Experts of a small language model: a softmax router, a variant of Muon for the experts.
Below are experts of layer 6 (counted from 0) of a mixture-of-experts language model. Rows are named router (the router's row for the expert) and show model dimensions 0-127. Each number is 500 + 40 x the weight over its row's rms, rounded and kept within 0 to 999. Numbers have three digits each.
After each expert's rows: a language model's description of what the expert responds to; "raises" lists some tokens whose logits its average output raises strongly, later layers aside. This comes from a sample of Wikipedia text that the model never trained on.

# expert 25
router:513560553492450534495491527553429538560520479475439519454496577516480503534514482502489467552439555488490434453532504475509423577542452487514555500486440532511529525552545542558461522445557491436504552476547490484520418472448506482586497525443434591442466463542421489469447486480454509517506514505500545483445543480485504572479484481575530446539456505494450540493505520478514530522470
Middle or final pieces inside proper names and rare words, like ost, end, ast, et, ant, as in Darlaston, Glenda, Constantinople.
raises: "o", "an", "as", "-", "i", "a"

# expert 37
router:481560574420551462450486500549454571503546405462456599554477484508520476499468569537489516471494480468541559455415515519538421449488489501540479513484511542383576503490468526493502553459507482477521546470477466495526475486482509547435489502484525466485503503538515458510517523457525523504498500479485511496448482478449555513597501510499548503506459549487528483440501481491505511522488
Backslashes, braces, underscores, carets and single letters inside LaTeX math, SMILES strings and designations, e.g. \otimes, \Phi_n, \partial.
raises: "c", "m", " a", "-", ".", "n"

# expert 13
router:531417517530496509528534589560505485510413454545523510481465471601532539478501577485481463450448558515488515479569544451486464508505533479495554419451525470507455512492497487452466514482504478434527550541502453476458482474465410479432459560483545527530590511538427445437467483526509496483489495555480497500490518535501533546523462511471492481443503537468505393530588431424504522508461
First word pieces of personal names, often Spanish or Portuguese, in lists and tables, such as Ol(ivares), Mar, San, Jul, Dan.
raises: "el", "is", "i", "y", "us", "as"

# expert 59
router:447457502512483595491455454409456538469483503456454458454543429523530461483409567481476504523554424530548582521458506515454479420509559491517502528431534460434481493562414478491550546475511546509532496418442525517471552553487442471450472476548510564595476543505533560520559529464478533502502546488606510455505513479492530516515544459482516506494514473548510515493445451566455490515496
Year digits and other numbers in parentheses or date ranges, often after an opening bracket or dash, as in (2001–2010), born 1941.
raises: "-", "–", ",", " |", "—", "."

# expert 15
router:483498539510490497501506500452471445575442506557520470527566519535518507496446492504528503548574443511439534440498504486544452529545527460492481520552486540483448599514543475471590461572513564559536474497549480533462495564493491505479458482550523556521491491437491581492462506507543475462510507499524508506470490497479456443408509482511570451510525493478525470545565461494524593511471
Past participles and predicate adjectives after was, is or been, often before to or by, such as referred, known, used, due, able.
raises: " in", " to", " as", " with", ",", " at"

# expert 47
router:522556435399501502453432468558555486496476507492512549558507435522511545532514481516555498550579470529564501466520585507484531541506439442487556514488540493509487496533527541533495484580495462528486510482572485517454519403548456514432547522465551492569494507413439541430458500490549503526506498505443460488475442485515526500459476521510495504497442453501546508450481542482528499499505
Words continuing a description after a subject or comma: is, are, that, which, where, but, while, however, as in unstaffed but has.
raises: " the", " a", ",", " he"

# expert 60
router:475516446529463539570465523526521515480507528436525499530525438476499503369597554507552526505479496521509427476471463526513513468537489499481514498499575434511476486537480474467450475436501493540465473479455490447513558531513517554505520520438527498478484534496542502539531538480564559517452482453490443545486471485588509456536524433545490481480495499503492423524470494483414547528560
Word-internal pieces like im, ab, am, ib after a consonant, in names and words, e.g. Dimasa, Isabela, elimination, whimsy, Gram.
raises: "on", "il", "od", "eter", "en", "el"

# expert 52
router:491480497462550550471487478543462550485537481547480512547524433472431429562448544542475478564524535521447492507485496472523533451466493399449551506531537500523537521550496486487592513497507539545533498461513513495447484550470561514516470522494435573482531525474503522459503487520455514588542495548412475480514447477452496511457505398555471491382456538541515517492523541453488564470495
Nouns for buildings, institutions and places after the or a, such as school, church, bank, station, farm, Department.
raises: ",", " and", ".", " in", " for", " on"

# expert 62
router:467519530538521458496475556538452434473566559525556422513515525435460567492450517527479563515541474536497476444443489477506507480492485547462562490545524540513594508511528447463518619512556589549445532530530545476470553508527564537480523497445449540480449517463458423481477463482493440467503517472428527404486513487458461446525405442509489465513525528472458462488482540495536538507447
Common nouns after a determiner or adjective, such as a study, a speech, a process, concerted effort, technical design.
raises: ",", " in", " of", ".", " to", " and"

# expert 22
router:522528532493500499396442584503458385506485484594557521490500510532514534488544514497469546509544455560496491531555548477472463550469473519452482419490513487467502507479544500503539538452472442531530553485470438470476550548513466547485492495460488536517497499455524472538566484542558466568442529474518474474449483445501504507588510463524462565472529522533583542499502542501518555514493
Verb stems cut before an ending like -ing, -ed or -s, such as describ, develop, compet, writ, observ, exper.
raises: "ing", "s", "es", "ed", "ers", "able"

# expert 2
router:431424492504545548467464533561475460453529514475533500439482495462498514525499467531565463508451515518437540554577493492496473566511468519531579517536499506534483471471472560487462469468564549430506470459504493507497541455491513551511496502491497464530474510454485482413540551487573456524428482428533482613479566473578517540497586475531520503505506553594558484459502516493464486505465
Direction words beginning place names and award-category words, such as South America, West Bengal, North Carolina, and Best in award tables.
raises: " S", "-", " T", " and", " M", ","

# expert 8
router:463461493562492470444525446448523504508538588478446509451549486568463443524539494490562482542430477452468496581448522502528558515518497526539472486449457436456567480516526491492497508628518493517493520460526446422534473473483551493466544498585533477529538448575513491508469486457526461468446509465525569511509545568434575504515538391492527545479607512485445507536510504476526406481526
Word pieces inside award and office titles, such as New in New York, presidential nominee, Outstanding, Anniversary, Best Male, in award lists.
raises: " A", "ic", "oc"

# expert 41
router:551466548531370548467503471592457497507488458502406528468491450490468495486515553511589524473526496476542452432425421516522519553558524551477494434479544474504589449496494482497454460455512495484524447558560531490489578543517535464511525520498489478571505461458473439542541420511588479538502434541482422554539479381558471475508469487505520448517522501500487531498480499550498476436519
Single consonants or short pieces inside unusual surnames and place names, such as w, j, m, z, as in Chetwynd, Biswas, Kwakye.
raises: "ic", "id", "or", "el", "ot", "oc"

# expert 34
router:463512441520542490534514425450516516477553522416569484582575549575565533526518469533491508445519467458455539576460440462550492451451544477528487571568420549464509551501523485494565476581454528529476508544510435487453496538512504492510435512502565462418561542531487498554427493441467441415524469470472457445459497526465552505472592477563488506533488468513524507457541446588511498537471
Table pipes and separator rows, taxonomy infobox terms like Animalia and Arthropoda, and adjective endings such as -ical, -ular, -al.
raises: ",", "\n", " and", " ", " w", " s"

# expert 31
router:491537460519528535502455512502431480467513543493477532487503465442486474491539387440516457497498556543455480456434468434554511518465480466495562455559516572469496446445535469466475481502451602497462516455449441571500520472552538506459525549524515488542561495392421566448442453459428481494488557523472456535495470534468515496519537479478460504456561530523503438475493477525491575468523
Word continuations right after a lone first letter or short stem, like t-ent, p-arlance, N-intendo, and common stems such as cost, strateg, fact.
raises: "ist", "-", "i", "or", "ic", "ack"

# expert 10
router:480574537466580490555484427502475532469521552559522534523485462502526472522431559458516487410567456468416501535497509523504406495506549560523556507514510555507491570501495467510494396558571564429473512491444548554502522525523519481530522499517489515536511517454480482452521498510506484491520539424502473567435567485468545502552547578551460477476543459541533539459509457531574572516488
Modifier words, often in compounds before hyphens, such as high, low, white, black, mid, self, folk, and language names like English and Greek.
raises: "-", ",", " and", " to", " e", " for"

# expert 20
router:484558492490529524512482463499484507471534563435499538464491482495469520531454476569497466502504494475463472555445561463596524403476505499459509516536475456496518493560471444543462506514492518507514568508490530492533475565484556501486444474439456528432548523506526501489539542476463541488473478549477468470469514546438578505379496447477502478431534488416472495509497568551438497462425
League, cup and sport words and result numbers in football and other sports articles, such as Premier League, Scottish Cup, NFL, 1st.
raises: ",", " (", " and", " |", ".", " in"

# expert 46
router:492498556530501463555554573483483556458446547506547471502510578580476558476481511450538544524449423541552471434497560485505538454483504612534486540457505548508461476448534520450481488500503586422449495511509559550454527475512499497534472555519525489499489406459495459482486567469531522480478424560530583513471460593484532596411434540429510444494512465453472539473455486441509478552489
First names and name particles of people, often in lists and tables, such as John, Robert, Mike, La, von, de, Guillermo.
raises: " R", " C", " M", " P", " L", " B"

# expert 27
router:508468578535455482560496552546518504594486439521505478531510480498440499400496562461500456523512463482551572513528537603509532529538584535462471503450496482482528512471501535497568544500594550450517534486467544555406477548485545418499412546463448522511502450541477450381524536520456540493464527469506596439460537490449567530461445507527529502525458542502457527446538520467541472468477
English surnames and the final pieces of split surnames in names of people, such as Smith, Miller, Johnson, William-son, Drum-mond.
raises: "-", ",", " (", " and", " |", "."

# expert 26
router:509520451507532476518498515478499513571473429441531513469507497435473500531540438529470562527576510487520445408552519506443454534524510511485491490456461515527527537530490443492497494485499457504529469545499487517505502412561576450564567528515597511499511473520478597497473548519520445507532526512523510520492442516541526439488533514486453481576474568451551411389448443518502463503508
Line breaks after article title headers and short descriptions, plus degree, minute and second marks and digits in coordinates and numbers.
raises: "\n", "|", "In", "Co", "The", "Ch"

# expert 16
router:474511477547507480569535549485493513521498483448514487534548490526534565506513511525536490514538500564536567589522530507489563487450472462538526517509470520449499512543481533454486525556507509522589531450483594496446470502529483459536477544511524492524478474532511481520564523390522488451452479453536405494494471429532529516458540462504548499551497464522470537459495450525473518465552
Digit pieces inside long numbers in infoboxes and tables, such as coordinates, dates, codes, populations and measurements.
raises: " |", "'", "\n", " (", "^{", "″"

# expert 56
router:549499538464547475536498523515417544529511478497503501546425515445472485479485465502499480594543577539501523487531507456561434503533527479456519487451479519514526540519424547492562509549543467473567519520491533451481389579481505469515474544507442550457510476559522480427575511512545586463494494536438544481441482532437508475402513486485452504454470476528458476474507522477484567523477
Final words of venue, club and place names, often in sports tables, such as Fenway Park, Chaifetz Arena, Sounders FC, Stadium.
raises: " |", ",", " (", "\n", " and", " for"

# expert 38
router:462472569391510469558521480488460470527533457497557451551435525442461477469521512524520522514464536527549544475474510544512521563536528437553479524527485444495535457435501508415479480526559536477491459458507523484452470507438559482495484513491458523490570534552527431428472543465424488523474515526514536479450522495428458496435504508540465395463507474475450443495462548581516508473494
Final pieces of words in song, album and episode titles in quotes, such as Mighty, Again, Faithful, Innocent, Friendly.
raises: ".", " 2", ",", ":", " and", " ("

# expert 48
router:586480530541561512454482473514505418464469511544506498503528489501534552539493528520476486498542442602591547485509470512477427483476454513514489454475499560546502573526518590490547587556464483514509435461501485545501518527535534546509523515537559427479415498482523507525468443548497565540521453431529544550492479499478482466470565533518547469505501459563499470514542527479501499518563
The word as, especially as well as and as of, plus forms of become and header markers in taxonomy boxes.
raises: " a", "ym", " part", " well", " the", " an"

# expert 36
router:477500492478524529495547544580518518452484538490480520439565525446496486408598514434529527537472563562471472485553496510483587458495442432489456482456493477480469436413518465537438556522480531550466573513526421545465519576503505516486503485481517504553476529495429461427543441476533508487508492526435466445488409528488509472523446470484428507501543505456524417518433492478432479504401
Inner fragments like emb, ag, ang, ob after a capital letter in names and rare words, e.g. Pembrokeshire, Vagrancy, angel, embodied.
raises: "ang", "on", "s", "y", "u", "al"

# expert 5
router:484558437552461534458438578510468455499532491508481547467533485467545481566504462507449483454537466448515513535486514445526546520498494477508515510454498561585427607467523483430466546502507464518499511491474507497540528442536476497484530550542530486567481490448570475545508522569485490540462482533490466555451487463558462559529563578539518582491468590622471452472499498435484487519539
Opening quotation marks before quoted titles or reviewers' words, plus slashes, brackets, superscript markers and some line breaks, as in "Help Me, and/or.
raises: "M", "The", "A", "H", "T", "Y"

# expert 3
router:431472575399533525478501505463459390433422506496449484552505526473499494510580465475482546511471482433566510474475523512414447438485419509526465554550570514405467554478504502574526456525564559438492494527549465458485454528510441538421486517466481538437477535519476514525437474495546517558494445496406485547558439499448485417443543505463491511485453496489479480498534475474485458475551
Pipe characters dividing cells in wiki tables of results, fixtures and track listings, plus colons, semicolons and === heading marks.
raises: " ", " M", " N", " R", " L"

# expert 33
router:415591536524481502574449462452532500526544486468460506508456440547482491439476497511491488530505542527507557561471538529541512462481483519546544491522412551408535466536554465455480457474460519421437489535464487544488553511497539463497518513425399536492437444531528489537586499482510534504484497474535491572501565516423498485547503472507503461513438552494488484498446488559450498546526
Ordinal suffixes (18th, 31st), ordinal words, million or billion, percent signs and digit pieces in dates, versions and table cells.
raises: " |", " P", " and", " N", " S", " B"

# expert 11
router:471543514526487570521463443494455444437541459494542553488586539582454459522420437527513515499562480546533440534503463575532545502523581503505459562526518512511502483510532567474487438468532473452513517470549509533509562494457529532480520446449493505495513522483490510516499504509480522594605524465519491544551578550566482484539494451558508557506431467522494430549499481497452541506475
Commas ending a clause or list item, usually after a noun or verb ending and before and, but, which or including.
raises: " and", " but", " as"

# expert 51
router:558470401470438445477512492449528504495456457465497488477514522472517483462475461524434510548569430511496496472460449488516529544602540477499553524539501466546489560455468515487473510450537574592524504507480490468479534459549538490482509510440437569552550508469528593418474511477516551467527461538530504564556459516522613495573499480530481525512482419536529492500497532482488528494502
The second line break ending a paragraph, before a new paragraph or == section heading ==, often after a full stop or closing quote.
raises: "In", "The", "==", "During", "After", "As"

# expert 45
router:476434571510561489535436481494434473445556509574461508506451469511551491507451504509439562560521567525560551536511470452440514481552529465485547456503477486465440542527459526467510527483506505502472466527448515502506493491521458492487490521504476467519438580496528524417566465552545535544512558449481482491512497439457556519478500523546490407438510494452514522447577529465455449490494
Fragments inside words, often after hyphens or prefixes, such as malf-un-ction, family-r-un, single-st-ory, bi-, ge-, unch-ang-ed.
raises: ",", " (", ".", "-", " m", " or"

# expert 4
router:448459496453500456495475552526519467563515439555559506505524510552518471428452525477532542492512458480521484486591554569481471537447509459446485597542483505463536520436536532452566478514579497506553499516575543490478571574437503454509509483457492497550521513457482582499491523497535485543489563451392480520447529523470438452461416547534516466545474521496467549464444573520456511493497
Object pronouns and words right after a verb in narrative prose, such as him, them, himself, well, away, attention.
raises: " and", ",", ".", " in", ";", " to"

# expert 49
router:559534547495509518488478473513538497522536483448425579519490513524579471533506499484524487455476475509458547536504536418540476459499528449459520544439451520446486515482568506498601411538509478478477520494597518486462503515457434506514449558510508532499539580478504635521445476472455501514451496526533479452466499560481526500413561468502510482571551494413491534538517518545475481437484
Field names in infoboxes, taxoboxes and tables, like Genus, Species, Coordinates, Website, Candidate, Succeeded by, Postal code.
raises: " |", " when", " in", ".", " where", " after"

# expert 18
router:571461570546475531480470556508539488474510518510535535478431450562495529559517545500527479495497554481436446537450523544465459528513558432543455504530509487507437484464553559493546441587493498529480535519474495496522504505479522517560503420510523479540522484521537539548476539483438525454577465472469501524533501416493510501568552472528475498493502497454637549507510464538581553564479
Word-initial lowercase consonant pieces in common nouns and verbs, e.g. pl in plants, fl in flavored, el in eliminate, var.
raises: "ag", "ut", "aming", "ash", "us", "as"

# expert 12
router:485494410491487480423549517528518566474461534404456487514492490479546506570458411484441539543511531511420503478572559546523473447490416460475500484504475559538462501496435564494483530404470482532504507446480476462520438457494518459454538511496451505479512554517473490462561615534498496533505538501449490534474536502554509515515477472498505515546504472522475561523522531454458473526464
Capital vowel letters or short capital pieces starting names, acronyms and codes, e.g. Apartheid, AUS, Earth, IQ; also digits in tables.
raises: ".", "ch", "ld", "ran", "ber", "mp"

# expert 23
router:508596473488476495504457501411505565484489457433466478526499474582462451531496529509518505459504541455513551504541443478491473522492501511569486467416444474489462530570480544479539460451544479442511579493497496539486490569535513541541490491540512582468560537491487430513538447494581514523487451480486568468480475531450449469538564526576533468456509469485440474544500446544542539571513
Line breaks ending an infobox field, taxonomy line, bullet item or table row, followed by a dash or pipe, as in Location: Cannes, France.
raises: "-", "Mar", "Source", "|", "The", "There"

# expert 0
router:471549461553544488451524476514501502548416503420420497507515487478476545517515437517496524506490532476444486437552456534462531486507461514505486491565530498487494425531497449543503501466486480578548427490495462544496524547534503506494546521480593489485454474526539500534547527562532543560565504481537522447456435434472507523534481447519478551494607422556508473514561511449469470525507
Single-letter word-start pieces S, s, F, f, often after table pipes or hyphens, e.g. Sinner, Fife, songwriter, conf, inf.
raises: "old", "itting", "ugar", "ung", "unn", "ull"

# expert 14
router:458419494492542450476453509509598514488432480539518425541531531532586512520510488483536504515488533475430437472557492473451514482467448530477498467491526518526375494440480511498460519507481551571520407473454457471503499411485472459494494552478517413506504469477517499472465507504483491502524536464522460544535433521461527448531471495524537548450519471521563495545538457504559427603567
Opening pieces of split words that look like prefixes or Al-/En- starts, such as en-chanting, ex-amples, dis-advantage, Un-til, Al-pha.
raises: "t", "m", "v", "f", "c", "-"

# expert 19
router:538538460520474549545534497481608461463518501495557596563493534530543473548514437538528562495502482434411504526464445478463531459495508520491497590507471526507470518392497452554478544533493449436472527548439546477531540584483504502503485543487492459555530491441583565459529502446527487450450466511463458475466518478563560475475481423491536553515482516467489415443561515474548478485455
Line breaks and blank cells in Markdown tables, especially the newline after header rows like Votes, %, Apps, Pts, before the separator line.
raises: " |", "]", ".", "ic", "ice", "iff"

# expert 1
router:565436523483505600559511537513513543500525577436507544517474423523475498526465459471565451497519538532458518525504468539513442525439436547448496491541518516492438496498524502507501518458412514498447500561523446528517589454487520596495498417492549540484522525462530483464472485567491459534522504528466537498568516475569491517517428495550505567492497451483461507514525509498505514498506
Capitalized or lowercase word-start pieces like Ch, St, sp, gr, Ph, De, often opening headings or list items, as in Church, Death, Phoenix.
raises: "as", "ar", "at", "and", "ate", "ick"

# expert 28
router:558520494521516456520484439472453467499477460477490538485483526427507534526507529472515504509509509482477522449463479538494526492534511575520511457426469522467513462468472496460505478504474497446506478461576520548532514468476520472483425442506514521518470451503558435515443510502535513424600454564494446471424534521437443442479502526595500490458475469447476483438517484507467521431476
Closing parentheses and nearby punctuation ending dates, places or values in lists and tables, such as ), "), %), with some commas and = signs.
raises: "\n", " |", " and"

# expert 9
router:552448426520512471520448549535452513517486470552536492520532511484420464484472562525489570505487459524536467463460495539418530564450465456494507513578528484507554533502496493514524522505557482481557503434555544472489496509519574492522534478539471488553559537492566592475475488538495520500560513558468524471540471471431471505465455531538484505483486480559476481559473542438528489479456
Nouns for relatives and groups after possessives or the, such as parents, brother, son, company, team, family; also noun-final word pieces.
raises: ",", " in", " and", " on", " (", " at"

# expert 24
router:525499439474437492497461493435552507519547551544412459480570499495482522484516493443519495419460512509502473529506592460491553467506429494467494531481469601481495538521527531417454538472401469518461497541485473521546524588396507544493462497543507508513553405463493483512460420455502516517455523532533485515461450460480506476535566553446501510512542478526524487479492469523530456471467
Word-medial pieces, especially doubled r in haemorrhage and Reprise, plus verb stems before -ation/-ate such as oper, pres, particip.
raises: "up", "iv", "ating", "ated", "ar", "ates"

# expert 50
router:519490536412504375556514537438487512496524511461492498527503514436443525400535536434595458503438541559556536479566512519480482568537531509565543501488521481468500466458479442533494450556474519467450484442469539573466462480554439485448487555448474490485545494530477436498513505550508474437457555432483464468544456484496457491529484545551551484510469490441481523503481512487555476492460
Inner syllables of split South Asian and other non-English personal names, such as Kumar, Singh, Khan, and Sreenivas, Amaran.
raises: "an", ",", " |", "'s", "ar", "ath"

# expert 30
router:486484542495469518505525511486530461483545485551462462505513550417512545522509485499482508546447430487511565486518466459489536478542477522473487447512525539504470526480442469554521544551472463501483530516517510482507520493478470551521489511515421549497427587546541481530448505400501472572535534482499554484420551471453490512457486484497527479507540472433519483493444549565512586427446
Closing pieces of section headings and table column labels in lists of results, episodes and awards, e.g. Placements, Schedule, Points, Singles.
raises: " |", " in", "\n", " (", " of", " and"

# expert 6
router:483500478513434505498492478465530417491531421480542470498543483502561476515463574468522476537537525478508511493562468539526538534491496537467456474611498537510441624461527494504528441496468547532488497542470421524474479462444505548572514505458499438470552525499513483524506484534521438435466579464486492499456613525458507450482463450498424471486492531473465545513453533472547545462528
Verbs, verb endings and prepositions that take an object or complement, e.g. avenge his, expressed support for, convicted of, prevent.
raises: " the", " and", ",", " or", " a"

# expert 57
router:502537547443505539493475544474574455491539463463531452519447425512542436466544449512506547483411549494480436467474418483492539515422503521483505492542439484499514486543508448533480502485468493498495495493410496438464534501558522523492466491545573494523417508605500459513527520521497515520493429529541485495509484591519420471408451514424514536496471482526510529489536459525492450535492
Dashes and line breaks opening lines of infobox and list entries, such as Height, Years: Team or personnel lists, plus section heading markers.
raises: " F", " Website", " B", " C", " E"

# expert 35
router:472532583498486473522456463552442557492552572520528494483473485538513569513520547471473447439517443414491509510558498513512497485508538519468537493520504509445463461505455467474450495531444462421489481505507530484516466585532484481600477541498516467520496515447509531489518447485496461434473529410573522435505549529511448502520529438516505506442548449523518505462441448529557496557436
Month names after a day number or in, as in 23 May 1957, released in June; also date commas and some word endings.
raises: " and", ",", " or", " (", " 2", " 1"

# expert 55
router:497465480461499508491470559459450570436487452513453536479519482480527567574454555499479493531531454577516514526486557464551463423512549499536476496491515500547491514539505431502426588499470499507562509531515518483514550531479591533420466552496484512537484455529506505488523557454555533558490462486431495507551519556478488530527416449503452493575453475531422483505493493436503524529569
Single capital letters and Roman numerals in abbreviations, model names and centuries, like Evo VII, D-VA, XVe, plus a-endings such as Copa.
raises: "-", "iv", " |", "I", "and", "im"

# expert 39
router:456509518560550553548432534480488486533446527488487524535514505497480395493501416429433483504485476511486483573497517505460503562471524419472483475478510503561489516463490527436449512463536524533464466486531516523548464443475505516526534547496557535520554589465493559511598450485494499474470561447520537500570505533589540494508481488496535494492472593474526476480506490472459475574456
First pieces of split words after the, of or in, such as Med-icine, ab-ilities, ar-ithmetic, New before York, plus place-name starts.
raises: "re", "es", "r", "ri", "ic", "i"

# expert 53
router:478480562475536475483513460526495532493455487531548485492520490572479579464474547492564483396465489457584556501450547498479535494557476480539560523474462487481538534452481539478561494477556523489557565491490549493459408499460488506530498570504481442451511513545454470447468486481523524493566457526570448473452490481456477469509551546528475524524444525500501501503471431440536547504504
Word pieces inside Latin genus and species names in taxonomy lists, such as idae, ensis, atus, us, as in Ligabuesaurus, Galacticidae.
raises: "i", "\n", "a", " (", "o", " M"

# expert 43
router:501538547529559505536555482447473515447450471451443462500512537513484520518504458471525489516548511475515431478486554500511529485531481489549512504469474523535531483465472473477497474501435379412487515387471542444522486523512515471481555501489486473449540468471473515493531510517566450487533469563494554536529561525467444537450559480427452557495446459567456449577493585504511470547532
Commas, pipes, colons and particles de or da in tables and lists, mainly between city and state, such as Clarksville, TN or Palacio de la.
raises: " T", " P", " D", " L", " I", " C"

# expert 29
router:526399482512462514507529562466501508501516585514491454446474547482504482552490460507546446476463498481440435545435538536489523489429472525507507527539467505507534571491496470476462464468456479499537540430573487519573468496461488542561469551519512504458499484449551540464465550498546443485515525550553537479495461480510551513501505456567494532548510585553520500535451465467498466542545
Word pieces containing c inside or at the start of words, such as c, ac, ic, sc, rec, acc, as in by-catch, glacier, inscription.
raises: "r", "onst", "ount", "ryst", "re", "ond"

# expert 54
router:508476467474566555554458520474555501511475431460499489435536483513455490410536519536422553505547551453450491500428504498483534537548495455586551550457443498478512547536453530465497517499518497443476550522566542523468505502474489557499552460479589532439589525528529545447464497512469500490592536524546471467584500512446452494424469447518475506398510519525530491513467528449518497471494
Periods and closing punctuation that end a sentence, usually after a noun, before a new sentence or a line break.
raises: "\n", " However", " This", " The", " On", " In"

# expert 44
router:470454456564400445540497479533489540481480443432434438521517482464469519506514459465488540522556529479550513470583427514499455512504522481509543503520505545499475505484510547481504513516529547504414511499482494505497526568482467492450522523528487434423508445442518537515468506508474557499547523509448514481486486524550439522559491505480472513565455540504466475444513468463430545452500
Single capital letters or short first pieces starting split names and words, such as G in Groningen, J in Jürgen, L-umen, mot-ivated.
raises: "or", "ob", "y", ".", "ug", "em"

# expert 58
router:462499626404539525530507431401489546463522443518529482500526520474441546445483485457541523497469560538550550492444529494550514505530496449440479474462545491495544494470594496402417556547520488457496444472527560490530469478505565541537469500543460594512503520532484409528567591492541490517532479550452495492462553479488538505496485503570547441465525539466521507512478454441487476497472
Final pieces of brand, place or event names, often in article openings, such as S-ady, InterJ-et, Pl-aza, Fair, House.
raises: ",", " |", " ("

# expert 42
router:540463513486519516424547518469487523534462503454477539487534487506523565536493507558519501437523561525507492458412548517465527493448467412558519519485509465544460550504541508494483525442540474548476488427517432428520532561484450504513490500495570407480513568483482493504436512446519536436522483520460463537503498495509497466559494533568527523493521470432562527450459485455488502584467
Word-start pieces of technical and biological terms, often in taxonomy or chemistry text, e.g. prop in propellant, ax in axon, Asterids, observ.
raises: "ar", "'", "u", "al", "it", "as"

# expert 40
router:521543460542502567463554492499498547497545545456526527472548474445461530591547498482482568504496558465474523464534493513477393516552479478497507492547533471478471514477484502500478499489513468479553542454522496488578489469489528503472502483505443557543450504423476466436587459464498485470470460424459518536454494488565475513525487562460544481551508451463503551462480472548477484559529
The letter h or H inside names, as in Man-h-attan and Kers-h-aw, plus en dashes in year ranges, in track listings and discographies.
raises: "ul", "ang", "un", "and", "air", "."